python train.py --balance_loss=0.00244 --head_dim=64 --vocab_size=2048 --qk_norm=true --attn_scale=0.125 --optimizer="soap_variant" --learning_rate=0.00393 --weight_decay=0.07 --lr_head=0.00535
Below are experts of layer 4 (counted from 0) of a mixture-of-experts language model. Rows are named router (the router's row for the expert), up (a neuron's input weights, with its number) and show model dimensions 0-223. Each number is 128 + 32 x the weight over its row's rms, rounded and kept within 0 to 255.
Before each expert's rows: "gets" lists some tokens that make up at least twice as much of what it gets as of all text. This comes from a sample of Wikipedia text that the model never trained on. Tokens count by the router's weight.

# expert 8
gets: "z", "is", "i", " 0", "u", "in"
router [102 140 194 125 123  89  92 135  93 121 119 147 152 113 130 141  52 139 127 134 144 136 171 111 128 137 141 139 167 105 131 133 133 141 126 147  94 163 201 124 145  54  61  99 170 133 165 146 208  87 141 168 107  75 118 104  91 156 125 123 146 155 141 146 109  90 116 139 105 139  11 141 148  75 166 125  96  90 189 116 101 138 154 147 132 131 147 107 164  81 128 123 136 125 160 112 117  92 151 143 113 131 161  67 126 148 240 171 116 111 137 145 149  78 146 111 129 128 121 135 129  99 125 188 130 128 161 165  93 203 147 148 140 140 138 126  76  98 147 124 163 152 141 144  76 121 193  96 127 120 152 140 163 120 186 113 160 159  92 120 148  98 101  61 143  94  90 127 108  68 147  62 116 142 118 126 176 119  46 130 144 140 106 139 127 112 145  92 107  97  91 163  99 202 187  92  94  66  97 128 143 126 121 153 136 144 131  59 106 126  92  78 122 172 126 110 128 150 120 170 117 143 156 124]
up0 [119 186 110  98 109 101 145 113 158 160 149 112  98 161  96 127 107  75 131 120  73 105 158 109 127 137 131 103 130  59 149 144  73  99 137 142 122 130 106 117  31 117  69  82 144 137 115 117 160 133 118 128 111 114 195 143 110 104 169 192 114 182 137 144 113 124 112  77 138  87 195 153 126 145 149 193 145 121 138  50  95 175  45 139 109  96 110 136 130 175 161 146 137 150 150  93 149  58 155 125 141 120 109 109 151  87  77 171  94 163 181 172 144 146 135 107 148 160  96 158 133 142 186  91 152  67 106 169 150 135 102 125 156 145 100 144 147 142 146 155 116 143 168 119 150 118 107 155 100  49  83 100  97 161  87  75 126 111  74 174 109  77  99  86 185 150 109 117 202 189 158 159 141  77  79 118 212  98  77 215 128 110 115 128 148 145 155  98 129 123 107 132 151 120 122 105 136  96 157 109 119 145 104 118 132 144 117 112 134 121 150 142 166 120 164 105 164 152 128 118 123 159 122 131]
up1 [127 157 115 171 125 117 121 122 146  69 151 174 174 164 152 169  77  74 128  80 118 133 104 121  93 174 188  73 131  90  96  98 151  95 117 176 155 100 153 123 106  87 155  82 142 156 128  99 114 171 197 101 139 112 155 100  96 113 149  80  93  91 122  90 196 120 217 143 156 128 111 161 100 118 108 141 131 132 120 110 115 118 161 136 146 148 108 130 116 137 115 161 163 160 125 152 103 173 153  79 151 212  97 131  86 124  91  98 118 126 171 123 133 136 127 197 125  98 117 138 109  93 188  86 136 146 106 162 115 131 116 112 121 122 152 167 146  72  93 119  58  99 165 100 147 141  97 117  94 156  99 147 130 127  84 128 121  87  96 192  61  73 107 145 117 119 187  75  96 118 109 152 116 144  97  84 171 150 155 197 132 164 104 138 137 130 207  55 119 148 112 184 150 172  95 136 135 121 168 121 169 116 171 127 102 104 156  54  89 129 112 125 103 106 139 167 151 113 148 123  80  67 120 124]
up2 [ 62 120 114 167 158 138  95 159 123 133 120 197  94 145  85 180 126 134 114 178 154  60 104 189 123 119 196  63 125 119 136  75 136 115  91 147 133 133 195 113 176 144 157 146 143 112 139 175 139  87  90 128 140  99 149 125  89 102 114 166 152 105 138 130 173 120 133 128 138 151  71 115  83 181 181 148  71 190 123 148 152 132 139 116 118 120 109 121 154 142  80 110 117 101 133 172 104 101  48  78  94  96 120 161  71 163 148 201 106 114 161 151 142 111 110 184 114 145 176 159  95 170 111 102 135 148  67 143 118 107 146 140 132 111 108  43 117  96 177 108  86 124 148 159 100 126 144 130 158 117 141 200 112 120 153 112 151  84 143 137  76 141 120 152 144 122 162 117  89  63 126 151  98 212 137 122 110  50 133 123 143 136 131 179 101 102  86 146 102 145 123 167 120 106 128 158 139 141 182 129 122 144  81 129  73 113 118 151  90 105 105 103  77 199 162 184 132 135 135 164 141 115 119  99]
up3 [ 85 199  99  76 121 125 173 153 112  98 118 134 157 123 150 150 179 126 115 149 121  41 134 141 133 125 140 161 153 178 132  97 172 143 163  84 132 152 111 127  93  66 103 101 174 135 113  95 162 102  82 161 147  31 164 130 113 133 114 131 160 139  86 122 183  95 109 137 112 111  88 147 128 101 147  94 105 162 130  73  90 156 188  98 144  77 132 157  81 105 153 112 122  80 167 124 120 148 178 139  69 136 224 128 136 115 144 139 128 101  93 129 104 129 128 131 111 122  96 140  81 132 154 129 125  97 104 188 129 129  88 102 172 160  80  81 156  99 137 160 137 135 147 111 118 166 151 140 112  89  83 146  90 223 106 113 169 145 120  89 151 128 132 126 108 138  95 139 126  67 135 123 121  94 126 136 153 123  81 164 136  94 155  84 148 157 137 151  71 113 151 171 116 113 135 170  54  84 129 141 123  78 224 167 140  80 132  95 158 130 154 110 120 124 126 153  95 158 152 180 107  86 207 135]
up4 [119  84 140  84 152 113 144  87 157 128 115 141 176 129 103 140 126 144 109 178  76  89 114 141 107 115 131 114  95  93 161  98  54  92 208 143 130  87 173 160 139  76 115  98 133 129 133 212 145 201  78 153  73 141 118 116 158 103  82 109  98 143 154 155 108 138 131 133  80 101 102 129 117 165 108 131  93 126 127 111 103 117 134 134  93 106 125 133 132 115 116 199 151  90 104 141 165 179 234 182  84 146 110 108 128 152 173  98 107 182 180 127  57 108 106 103  81 146 113 129 145 149 151 138 115  92 127 152  98 122 143  78 142 112  66 151 125 124 136 110 142 110 132 119 178 134 150  72  74 130  98 150 182 181 166 102 175  80  98 146 142  95 121 122 120  98 174 108 172  83 164  81 173 147 125 162 139 145 104  98 139  99 115 110  85 134 121 186  97 108 146 145 102 115 168 139 106  97 142 154 115 133 101 150 124 140 132 117 118  60  89 152  91 140 152 190 140  61 200 126 109 177  84 174]
up5 [131 145 125 138 136 145 134  47  95 116 191  94 145 161 174 144 164 141  62 179 107 108 114  96 105  72  83 150  97  84 152 133 167 142 115 135 113 204  86 156  63 175 131 145 148 153  86 147 119 111 155 149 128 180 116 166 194  98  71 151  82 100  58 166 156 155 171 109  72 163  85  97 146 117 146 128 134 146 151 160  91 150 178  78 118 112 144 125 108 101 156 132 125 127  81  76  37 163 135 144 131  98 128 124 162 140 169 125 103 105 153 109 113 143  84 147 141 103 107 162 154  97 139 160 119 107 138 138  99 155  94 110  78 131 142 153 144 132  46 114 153 143 106 126  63  95 159  90 157 141 103 181 126  39 110 136 124 125  63  68 147  99 116 153 143  94 138 166 136  98 143 107 112 135 148 124 118 108  70 105 171 143 135 139 161 147  93  93 198 193  65 146 129 188 106 102 119 117  74 136 111 139  90 153 126 118 146 126 116 164  85 101 118 136 144 131 158 121 147  78 152 142 137 151]
up6 [110  97 135 173 138 115 162 104 124 141 115 161 142 113  44 125 131 103 115 118 117 191 158 105 120 106 144 105 112  99 144 211 176 144  86 160 163 108 158 130 155 221 121  66  60  85  87 111 152 108 168 133 110 182 161  50 167 163 127  66  93 142 106 161 112  91 170 138 134  71 147 147 138 165 195 130  91  89 138 158 152 118 112 126 141 162 121 112  85 142 134 118 128 134  91 111 124 106 112 135  58 132 124 156 119 137  70 155 140 170 115 111 156 172 141  98 127 125  98 176 151 117 115 137  98 156  75 121 125 118 115 163 168 172 120  97 153 123  83 121 127 153 102 174  76 163 175  40 126 137 110 150 173 166 138 119  99 148 117  97 121 116 160 129 105 108  80  97 117  94 119  78 137 140 157 113 143  82 119 119 119 114 180  99 153 135 128 194 166 103 141 163 151 131 136 108 104 158 104  63 111 103 109 115 106 112 144 151 130 173  50  46 163 153  79 156 111  70 146  95 136  77 144 165]
up7 [102 177 166  99 173 153  95 120 147 144 109 128 126 118 134 163 108  95 134 134 176 108  99 179 113 128  93 100 120  94 155 160 109 140  74 115 135 129  92  87  61  95  57  90  95 181 100 123 160 100 117 130  73 172 139  76 204 137 180  75 126 186 193 149 119 101 111 125  96 132 122 175 122 103 146  93 168 106 131 130 144 131  98  72 140 189 128 153 184 136 122  60  71 130 109 159 153 151 131 149  97  92 108  77 184 122 161 189  94 127 106 162  84 145  97  90 144 114 168 102 116 120 134 162 133 139 111 177 106  69  94  97  85 152 118 139 184 135  95 130 121  94 150 133 100 138  89 150 135 138 154 131 149  98 157  80  89  83 141 115 151 126 131 158 110 151  78 126 137 163 113 141 135  96 128 107 116 128 149 108  68 148 161  59 199 101 100 142 114 163 119 131 106 184 139 180 118 136 172 103 101  82  95  90 165 170 102 133 147 164 205 139 145 177 197 148 118 131 164 121  82 144 111 165]
up8 [ 83 159 138 149  98 142 185 210 111 121 113 130 153 105 129 125  69  65 203 117 142 166 114 101 157 131 132 151 119 155 142 166  87 121 102  58 134 130 148 101 168 158 136 104 132 144  91 150 154 102 228 128 118 156 137 148 134 152 147  88 174  78 115 169  98  78 139  62 140 170 137 110  98 180  83  87 123 124 106 105 161 132 160 119 120 151 113 118 146 128 191 109 132  97 127 113  71 110  95 104 141 153 174 136  95 101 109 177 110 144 156 106 153 105 103 131 132  84 157  74 104  78 176 142 131 134 172 182 148  93 101 127 167 157  81 118 126 104 156 127 106 153 109 107 127 179 137  76 134  79  94 111 113 135 109 115 123 149 143 130 154 145 158 164 156  96 122 133  58 119 163 117  96 176  98 239  98 148 108  72 118 155 152  80 168 102 100 116 130  84 139 140 176 155 165 148 156  82 120  90 104 124 129 143  73 123  82  55 123 132 163 133 129 124 120 133 149 101  78 176  85  61 113 143]
up9 [115 137  94  88  88 140 123 140 121 112 125 171 183 174 145 140  87 127 103 112 139 163 132 160  57 150 102 112 180 100 107 104 150 172 145 121 100 133 174 162 104 159 149 153 134 126 132  77 169 134 113 150 157 134 147 119 152 158 133 177 130 172 184 227 153  77 116 169 127 119 134 128 137 129  70 119 121 113 181 174  81 168 144  96 106 134 159 108 109  80  95 145 103 149 118 146 100 129  50 205 176 134 134 103 133 121 108 176 120 144 143 102 134 139 127 124 130 110 202 171 161  87 113 219  70 122 124 142 174 120 168 161 167 189 193 163  88 166 157 169  91 166 147 101 111 112 205 109 159 141 146 128 157 129 136 163 144 126 107  97 117 147 172 101 149  95 210 191 148 122 151 147 125 138 131 115 116 121  72 160 101 122  86  90  86  97 117 144  83 141 142 137 112  51 101 182 134 147 143 171 157  87 142 120 108  52 152 159  93 124 127 118 161 144 143 131 142 148 143 109  96 107 132  94]
up10 [ 67  84 117 164 164 137 161  91 153 102 144 139  91 124 101 140 118 126 105 148 123 145 129  91 142 140 120  86 137 112 117 101 164 150 139 162  95 134 158 115 138 148  72  72 139 148 145 110 126 104 107 116 153 101 161  93 110 185 157  55  94 117 191 127 131 126 156 109 125 132 132 191 177 165 135 112 116 129 160 134 147 108 102  92 131 194 103 108 151 113 149 135  97 123  81 121  90 212  80 156 134  58 172 111 131 115 100 158  88 153  67 137  89 108 190 169  95 150 125  94 117 153  72 163 180  99 138 168 127 102 142 122 135 179 165 133 134 141  80 141  92 155 110 189 109 118  85 161 112 174 218 112 137 122 157  52 171  73 146  62 101 128 127 122 120 166 143 118 159 139 164 149 136  55 161  65 127 116 122 132 133 147 157 110 161 135 132 174 165 149  98 119 105 164 129 110 160 153 128  77 131 130 124 106 172  90 145  75 121 135 132  95 179  56 176 142 173  77 164 175 101 120 182 151]
up11 [ 96 155 163 102 141 108  98 113 178 138  83  95 122 159 199 166  77 124 117  99 186 124 122 125  99  76 156  68 114  88 155 134 156  98 137  69 144 149 139  99 162 142 111  95  98 182  97 110 123 108 135 104 160  95  90 121  99 163 150 134 160 117  82 142 153 151 114  91 148 128 171  55 165 147 160 106 110 113  99 124 116  88 124 119 176  83 101 126 114 143 127 141 202 158 151 127  82  78 169 146  90 144 147 138 172 117 134 172  99 114  88 133 139 131 119 161 159 142  99  93 106 181 103 183 148 150  96 111  72 126  73  86 150 164 106 121 133  74 170 138 184 144 204 150 118 158 136  65 165 121 126  92  88 146  95 138 217 121 164 152 124  64 137  99 129 163  75 180 138 168 177 129 147 145 133 161 155  92  97  87 129 114 103 130 114  54 161 146  89 128  80 102  86 104 186 142 138 109 146 124  97 172 110 134 101 134  84 151 113  89 186 148 160  78 125 113 147 135 156 104 180  91 160 142]
up12 [ 91  69 135 136 124  88 109 118 134 225 122 149  90 190 120 162  91 116  66 102 165 123 112 139 118 155 139 122 150 148 154 124 118 101 157 117 130  93  98  85  89 157 128 133  96 119 105 159 164 114  96 159 120 123 123 138 161 176 105 144 153  99  85 138 113 125 113 228 119 142 134 107 148  80 109 167 110 146  50  88 110 104 160 128  86 130 129 123  80 122 157 108 122  65 104 146 121 117 151  83 156 176  97 115 110 147 109 102 152 113 140 151 139  92 120 152  48 210 132 106 174 117  86 125 146 126 135 112 142 152 167 150 132 152 131 134 134 124  90 136 144 185 114 117 140 101 129 116 128  68 159 168 132 124 103 205 162 172 120 130 128 127 172 124  85 188  97 125  88 108 108 102 134 134 182  97  48 116 173 172 173 149  89 119  98  93 143  90 105 160 115 108 182 138 132  99  73 144 113  79 100 143 165 200 125 131 109 136  73 133 130 211  52 126 154 216 144 133 134 137 127 182 138 132]
up13 [139 101 145  76 120 150 146 117 120  82  55 149  72 124 128 137 213 147  97 163 122 121 150 115 156 137 119 111 116  78 102 159  80 196 121 125  87 181 151 106 106  97 143 132 143 141 149 110 129 158 166 143  97 103 146 125 117 121 114  65 126  88 168 167 121 103  63 107 118  85  76 103 127 112 147 159 141  94 159 101 135  70  84 120 139 129 181 146 147 115  98 132 114  72 101 126  71 100 143 174  85 109 117  53 119 104 109 148 104 164 132 117 106  81 113  98 124 166 155 135 125 171  98 109 108  90 165 170 145 128 137 110 148  84 164 152 139 165 139 184 144 120  73  89 114 166  91 143 178 140 176 109 100 121 105 105 100 124 132  84  85 178 118 133 179  84 149 169 138  63 127 155 135 168 173 165 169 153 129 161 122  41 197 110 114 143  57 141 111 144  46  72 140 128 122 188 122  87 153 182 164  77 132 162 139  99 174 113 117 139 150 136 166 121 165 142 118  97 115 163 102 154 154 109]
up14 [ 83 156 139  83 161 118 139 214 102 171 110 118 135 153 144  59  94 134 177 169 133 197 173 121 143 184 137 135  78  73 100  85 166 113 104 104 151 165 184 132  89 136 149 196 149 112  95 117 170 136 164 128 135 128 107 114 131 145 142 178 163 122  80 140 155 107 155 109 125 172 156 104 143 157 159 127  68 134 153 116 146  86 164  92 130 181 151 131 140  78 132 117 119 122 113 207 142 108 108 114 139 126  88 116  64 148 122 134 114 149 123 157 110 115 213  96 111 112 170 164 197  95 121  97 205 135  74 115 126 100 112 110 168 133 131 104  89 109 163 142 149 125 189 153 136 136 139 136 102 157 125  69 147 141 205 136 196 175  96 153 131 100 174 109 121  83  80 102 135 141 114 124 191 110 141 144 158 153  83 154 129 100 146 147 178 113 109 104 135 148 136 110 109 145 125 115 168 112  98 108 113 102 165 199 154 158 154  92  85 112 178 111 113 151 126 117 110  71 154 102  88  68  73 146]
up15 [118 104 135  61 177 112 123 130 117 205 117 156  99  60 121 145  69 151  70  97 151 129 152 103 136 167 101  79 168 114 168 161 166 122 103 130 144 142  78 124 174 163 153 107 137 154  91 135 126 131 142 150 156 141 138 143  90 134 157 105 181 111 125 117 123 150 131 154 151 132 144 127  97  84 116  82 121  95 139 159  77 108 190  96 144 123 106 152 126  72 195 152 123 114 108 109 107 184 137  97  91  67 136 120 126 122 140 122 147 153 131  80 181  61 146 129 135 124 109  87  82 145 107 162 113  99  89 174 114 142 201  98 161 144 122 132 180  90 191 162 116 101 101 160 102 135 117 131 141 134 145 144 117 196 139 105 131  89 135  72 130  78 142 111 106 177  89 124 124 140 157 140 155  86 115 172 145  65 170  64 112 153 116  52 114 104 126 157 134  98 116 222 175 157 126 117 127 183 154 138 149 147  91 192 112 124 107 148 137  72 157 128 142 121 118  99 237 121 134 138 150 124 193 144]
up16 [158 132 180 121 151 116 141 168  61 181 145 143 108 134  95 168 158 171 141 185 140 122  90  79 120 149 126 101 137 160 150 165 113 136 148 121 178 109 141  68 119 163 119 144 102 162 125 120 109 132 161 135 117  83 126  66  72 104 120 176  92 157 117 184 107 169  95 166 165 106  99  95 126 169 111 108 123 152 106 118 126  85  78 139 129 186 110 146 146  94 111 122 169  77 171 155 116 169  95 125 128 140  78 120 136  95 163 176  71 148 125  98 123  70 112 170  89 177 137 162  60 139  55 156 127 100 190 124 117 148 126 100 108 117 129 128  88 107 140 150 119 155  81 118 123  96 112  74 113 191 141 143 104  65 141  85 144  89 103 212 129 104 137 146  96 113 149 181 107 133 170  89  97 148 108 173 174  32  66 129 167 150 175 162 121 134  77 134 107 130  79  98 123 120 139 172 163 139 133  50 152  76 139 122 125 137 110 102 146 136 112 132  96 136 120 165 191 165 168 109 114 126 160 115]
up17 [132 118 152 143  64 139 101 118 124 140 167 171 171 140 120  63  87 121 162 110  34 126 168 133  77 103 187  82 108 156 124 159 171 169 164  88 134 107 100  76 134 137 126 161 108  96 118 150 135 109 112  90 156 178 122 101  66 147  97 148  90  96 128 147 119 104  95  96 131 164 147 160  86  81 104  62 154  95 115 149 107 140 137 133 120  94 160 139 160 138 112  76 146 137 153  87  73 141  84 109 180  98 164 105 115 105 101  94  84 126 154 136 160 132 122 131 157 164 121 161 149 170  80 148 113 131 100 126 148 109  95  87 136 151  64  85  67 209 130 177 118 104 157 165  56 149 151  82 132 135 139  73 219 115 147 118 170 150 145 142 156 123 128 132  92  76 146 107 110 102 146  93 151 132 149 161 103 139 142 107 176 171  81 109 152  94  97 159 160 182 116 137 190 145 145 145 100 110 143  82 142 126 190  96  96 110 162  53 122 157 142 149 164  90 136 107 132 114  62 106 149  99 136 157]
up18 [ 89 144 151 124 115 138 150 130 165 172  80 170 146 167 137 138 131 104 120  86 114 149 145 170  99 179 100 133 148 105 157  75 158 127 148 138  97 138 109 104 113 111 113 132 150 118  85  74 214 112  87 134  86 162 149 137  84 171 175 139  80 158 116 165 158 116  95 202 119 178  98 152 146 153 117  78 158 101  87 112  92 126 154 117 139  96 111 107  30 108 129 171 135  85 149 177  88 128 113  88 107 185 128 170 148 123  67 112 190 169 160 140 171 155 133 119 100 159 121 136 140 106  48 121 127 202 142 112  96 108 153 112 138  92 137 143  90 159 117 176 136  94 111 146 138 163  88 132 171  70  73 179 129 108 102 130 136  24 141 189  94  94 138  95 123 100  74  94 106 127 140 172 153  99 134  48 143  99 118  79  89 185 100 111 106 143 132 146 113 181 108  83 135 157 163 160 162 156 118 132 150 133 110 134 147 113 117 135 174 106 130 164  95 123 153 142 133 128 118 179 111 137 173 140]
up19 [142  88 136  81 128 166 127 103 160 118 188 181 111 142 132 126  70 124 174  89  93 115 103 168 125 123 101  64 133 110 117 150 111 173 133 101 120 102 102 120 105 104 106 200 106 174  95  70 160 124 189 106 151 129 120 123 153 133  38 160 117  98 148 126  87 115 135  96  89 130  74 121 184  67  64 138 150 111 105  50 179  71 114 239  88  70 157 111 130 102 140 124 130 129  95  69  95 110 105 164 140 114 123 201 126 139 112 119 131 106  85 123 135 161 107 156 133 124 155 123 143 139 136 149 147 111 165 181  91 111 100 128 201 130 169 131 140 139  80 101 136 123  73 189 103 145 156 132 165 184 136 115  82 183 184 116 135  74 148 134 137 128  94 123 117 129 121 165 147 178 167 115 139  97 164  94 134 114 125 102 117 103 126 154 194 109 104 153 144 145 124 170 120 154 127 146 163 117 111 152 110 129 163 154 128 158 146 141 135 109 183 136 184 125  82 136 123  95 206 191 143 101 118 120]
up20 [ 87 116  83  91 134 112 149 132 189 131  79 159 199 190 143  83 159  72  71 138  87 136 129 111 145 120 161 115 179 101 117 129  78 186 192  66  94 122 146  96 117  73 143  99 216 182 147  83 138 150 160 112  93 189 143 142  79 108 115 116 148 104 145  65  87 170 171 151  93 130 147 143 125 187 128  92 167 132 176 110  92 163  96 143 116 126 117 143 116 129 128  72 142 138 201 129 121  94  93 157 142 166  97 114 149 113 104 135 153 148 115  79 101 103 137 102 125 112  67 107  83 130 131  75 127 123  51 143 132 177 105  94  95  87 110 124  95 117 141 115 149 117 206 117 181  93 166 151 176 124 129 107  81 128 132 162 131 126 132 125 144 145  67 147 128 126  82 140 176 164 124 175  68 158 103 135 153 141  86 149  89 193 160  96 134 164 117 120 146 138 151 127 120 127 122 140  84 170  89  66 136 175 124 112 108 128 119 123 125 161 135 108 176 137  82 125 163 131 159 170  93 107 136 148]
up21 [166 128 168 136 104  90  89  83  97 143  92 131 152 117 102  65 169 123 114 196 123 138 150 172  95  91 169 111  64 125 103 139 112 159 120 131 104 107  78 104  27 103 198 139 132 113 169 108 118 145 127 108 178 112 137  51  86 118 110 205  82  92  69 150 130  59 132 175 105 168 138 139 176 137  71 149 157 108 104 114 135 158 103  68 135 106 145  93 159  73 157 126 144 127 205 137 148  80 151 164 169 133 151 150 167 159  94 142 117 138  80 106 110 101 154 150 107 170  93 131 142 101 136 138  99 132 150 104 173  92 153 115 168 103 115 123 117 142 118 117  99  95 152 155 123 110 165  87 174 132 140 114 125 130 149 185  86 157 119 138 164  78 197  95 134  84 160 146 105 114 149  92 131 134 120 158 150 135 120 183 124 214 131 130 171 179 111 128 115  83 102 158 131 125 147  92 110 109 161  94  93 104 156 142 160 132 203 163 114 121 104 141 111 119  82 110 112 144 190 134 105 143 188 162]
up22 [104 157 158 150 118 130 120 107 137  70 155 161 125 113 187 121 162 211 143 134 114 192  68  90 117 126 145 113 169 108 164 146 121 121 211 103 123 123  86  74 140 127 122 137 133 164 127 167 178  61 116 106  89 218 152 151  86 132 187  92 107 176  75 133 118 134 166  70 126 117 104 121 107 177  83 116 186  99 141 140  72 116 156 170 120 145 125  98  93 144 194 107 133 115 118 182  68 184 184 123  70 125 177 130 120 164  88 154 132 121 119 141 177 120 120 143 118 106  83 107 126  88 130 145  79 133 167  54 125  61 185 145 148 208 121 148 140 145 130  80 151 160 122 138 136 150 104 131 134 112 163 118 166 108 155 112 135 147 141 124 137 111 129 106 161 101  89 162 122 111 124 178 121 119 125 151  90  89 112 148 144 147 133  77 165 122 157 189 128 100 134 170  55 114 125 150 110 129 165 123 157 142 151 130  79 138 103  73 111 156 154 107  91 142 106 160 152  66 103 113 125  91 138  73]
up23 [105  99 166 124  63 139 199 154 136 158 121 161  95  80 149 115 182  53 137 105  62 153 167 172 130 123 140 129 147 157 132 139 144 152 139 189 135 127 123  81 138 124 125  90 141 107  93 159 169 177 140 148 156 169 147 113  79 175 142  95 118 173 130 146 121  99  70 129 201 169 139 119 117 157 119 121 121  44 159 154 100  93 164 137 131 132 117 116 130  65 185 155  50  76 135 131 152 145 120 127 114 142 115 134 117  90 180 115 109 125 123 169 137  86 104 125  86 144 107 129 163 187 128 107 130  95 114 161 161 112 125 148 121 155 133 128 115 180 149 127 125 118 158 148 189 100 122 141  90 192 146 108 141  54  77 151 146 173 118 175 121  75 145 129  63 182 156 114 153 139 142 151 149 112 142  66 134 130 155 101 148 168 188 108  77 138  90 133 183  71 111 101 115 137 129 162 134 155 124 133 102 109 132 167  49 117 121 166  69 171 156  69  83 153  70 111 145 138 138 130 127 144  67 148]
up24 [178 200 141 133  75 114 128 141 138 182 122 125 165 141 141 158 141  49 109 116 137 186 182 172 126 120 109  97 122 157 129 138 137 154 129 106 129 121 158 104  80 155 109 196 144 168 131  64 135 122 131 104 159 105 110 152 167 180  72 121 148 100 133 113 142 152 110 148 100 117 135 131  95 177 133 112 114 189 126 138  98 111 143 117 138  97 103 145 127 125 201  78 129 158 109  75 120 124 132 128 124 138 109 142  85 207 144 104  93 110  53 172 110 150 158 170 138 118  95  73 140 142 111 121 124 107 141 205 103 154 101 130  87  84 125  94 152 170 132 125 165 149  49 113 119 174 108 121 145  93 118 130 142 188 104 114 131  92  93 105 160 159 194 115 159 113 142 179 106 151 163 120  73 146 172 123 172 108  80  75  42 105 170 120 127 142 163  64 145 137  88  82 172 150 117 134 123 160 157  92  52 104 102 174 143  95 135 150 153 143  93 159  97  65 105 167 121 166 131 128 156 181  96 128]
up25 [174  76 111 140 162 132 126 146 139  70  67 141 110 156 190 108 151 159 158 121 174 131 115 108 185 131 116 154 108 129 150 155 114 173 119 123  92 104  64  97 204  58  97  90 159 123 147 156 130 123  58 111 145  84 140 147 104 135 116 142 147 152 125 151 134 119 132 101 145 146 117 192  89 109 164 141 129  85  96  95 105 148 105 116 138 201  68 197 116 168  97 114  80  63 110 144 150 116 113 111 110 109 191 179 119 155 115 161 138 109 158 125 132 142 146 117  90 142 130 108 156 156  88 120 139 149 144 109 143 118 128 179 168 147 185 137 174  98 123 173 140 149 180 157 121 160  99  81 164 125  91 101 111 106 116 186 156 125 115 159 165 157 125 130  75 178 129 163 190  95  50 114 132  96 173 138  85 142 159 128  67 151 105 143 125 107  85 124 121 144 105 154  82  81 162  66 119 186  82 139 124 120 123 179 115 129  40  65  86 152 144  96 123  84 116  97 106 114 134  79 100 126 140 149]
up26 [143 189 103 126 136 153 145 106 180 155 110  66 119 153 238 140 166 161  87 131  86 118  95 102 126  88  88 153 151 130 135  83  51  88 100 160  97 136  67  66 125 119 116 163 157 132 140 154 113 100 169 155  98 150 159 137 103 177  95 140 163  77  86 121 131  97 162 163  99 120 125 164 121 132  86 135 120 176 134 137 127 108 176 149 196 105 155 102  83 131 141 140 139 112 127 155  77 128 112 128  84 176 227 111 131 174 139 184 149 114 169 146 173 137 164 109 179 168 112  88 118 133 106 166 101 139 113  97 173  72 120 148 150 181 133  79 106 113  70 114 186 150 106 153 157 111 121 146 106 133 141 160 151 127 148 106 132 168 157 119 124 200  94 124  89 121  89 145 173 146 133 157 120 136 149  70 135 166  83 159 149 152 132 113 110 152 113 130 187 138  78 118 113 147 115 178 196 140  53 126 148 155 120 147 195  96 139 103 130 150 158 117 127 137  90 154 131  98 110 123 154 119  64 145]
up27 [127 128 149 130  70 122 117 154 148  91 163 117 170 178 177 120 117 128 143 100 117 114 149 136 143  95 139 128 133 135 122  84 142 167  99 142 129  99 189 169 177  66 166 138  70  86 127 136 126 124 135 128 125 161 114  88  68  82 146 164 122 115  87 126 167 126 104 133 164 130 158 113  89 129 118 129 111 195 103 151  88  99 152  98 124 104  70 140 112 135 128 146 127 124 149 161 147 141 142 158 119 152 160  88 126  90 108  86 130 108 163 145 123 128 101 111 106 163  75 155 104  77 107 127  90 100  99 160 148  75 158 120 137 124 189  22 117 157 125  54 129 125  88 126 158 109 102 126 168 134 175 155 142 107  65  84 123 105  99  47 168  85 113 165 169  85  84 141 157 121 187 146 140 112 122 185 139  76 172 120 107 102 173 104 168  99 126 134 145 118 100  38 146 126 133 162 111  63 129 103 152 103 123 113 125 229 174 117 111 202  86 157 119 160  50 103 152 133 163 100 127 141 170 134]
up28 [ 62 124 189 149  93 119 147 143 121  82 109 147 152 140  70 153 122 120 131 115 114 128 127 158 102 149 105 182 131 114 200 108 141 107 130 141 144 104 117 180 133 105 103 156 126 139  85 100 125 108 182 129 106 110 106 110 226 142  83 139  87 149 132 177  99 108 128 138  85 149 130 104 128 136 114 181 124 138  66 108 144 150 105  62 107 139 162 182 136 143 155  89 124 123 101 127  99  95 116 143 174 112 104  95 169 126  76 156 121 106 110 144 134 154 131 124 121 134 169 129 103 132 105 131 106  77  60 141 169 149 135  98 111 183 176  65 124 134  98 106 117  75 128  53 154  82 189 140 128 125 118 124  93 167 152 178  89 118 125 141 151 184 145 174 221 190 117  84 121  91  59 109 169  95 145 164 145  99 131 155 143 110 114 135 101 104 140 185 178 188 128 187  89 100 114 149 128 196 132  68  99 152 117  70 117 108 200 117 183 130 139 100  92 114 107 130 160 131 119 140  76 181 132 132]
up29 [116 104 159 154 146  88 200 136  93 157 108 148 115 128 166  67 156 154 121  75  40 129 114 128 147 193 108 107 132 156 137 128 118 140  95  75 133 118 132 122 159 119 133 140 136  54 136 134 150 152 147 141  91 182 229 134 171 177 137 202 146  64 132 140 132 138 145 177 130 167 127 162 118 136 142 147 185 118 125 103  73 149 153 102 122 113 120  86 120 143 137 121 114 151 106 199 112 114  89 141 118 130 129 109 109 122  80 141 159 139 136 161 148 161 118  87 120 135 119 127 219 129 141 128 142 126 168  97 122 125  78  77 189 129 190 115 121 117 119 155 118 131 144 190  84 103 136 126 153 123 114  65 189 122  96 153  83  98 115 120 126 152 135 125 104 104 108 130 177 167 154 119 120 132 124 158 134 112  75 148 137 195 120 123 156  72 126  93 151 102  58 150  87 160 119 100 181  75  70 156 135 150  94 161 124 139  64 110 168 160  92 175  99 138 159  58 122  97 103 126  63  80 135  91]
up30 [153 151 198 114  93 141  74 122 102 175 128 117 162  98 137 166 107  93 196  90  82 128 143 153 101 120  91 118 133 147 113 163 182 137 106 106 193 115 112 159  27 128 115 181 112 134 142 135 134  72 151 126 160  86  97 179 187 117 136 209 114 143  45 128 146  99 110 161 166 180 123 141 125 110  96 160 104 144 148 154 110 143 149  57 184  99 167 105 123 166 153 160 133  70 194 169  85 132 121 125 146 152 126 122 117 128 138 150  80 147  90 121 140 163 108 134  95  93  65 174 148  99 113 163 161 154 106 109 104  86 131 141 108 159 133 108 141  71 136 117 136 107 189 156 122 139 156 118 141 168 122 111 162 162 124 136  98 197  62 157  89  80  83 140 156 134 133 174 135  91 164 149 144  94 172 144 121 121 134  84 150 154 152  80  95 159 144 119 129 118  83 120 111 175 199 130 122 107 108 108 129  80 146 148 146 109 171 112  90 204 155  89 152 128 112 133 146 100 128 121 107 103  87  78]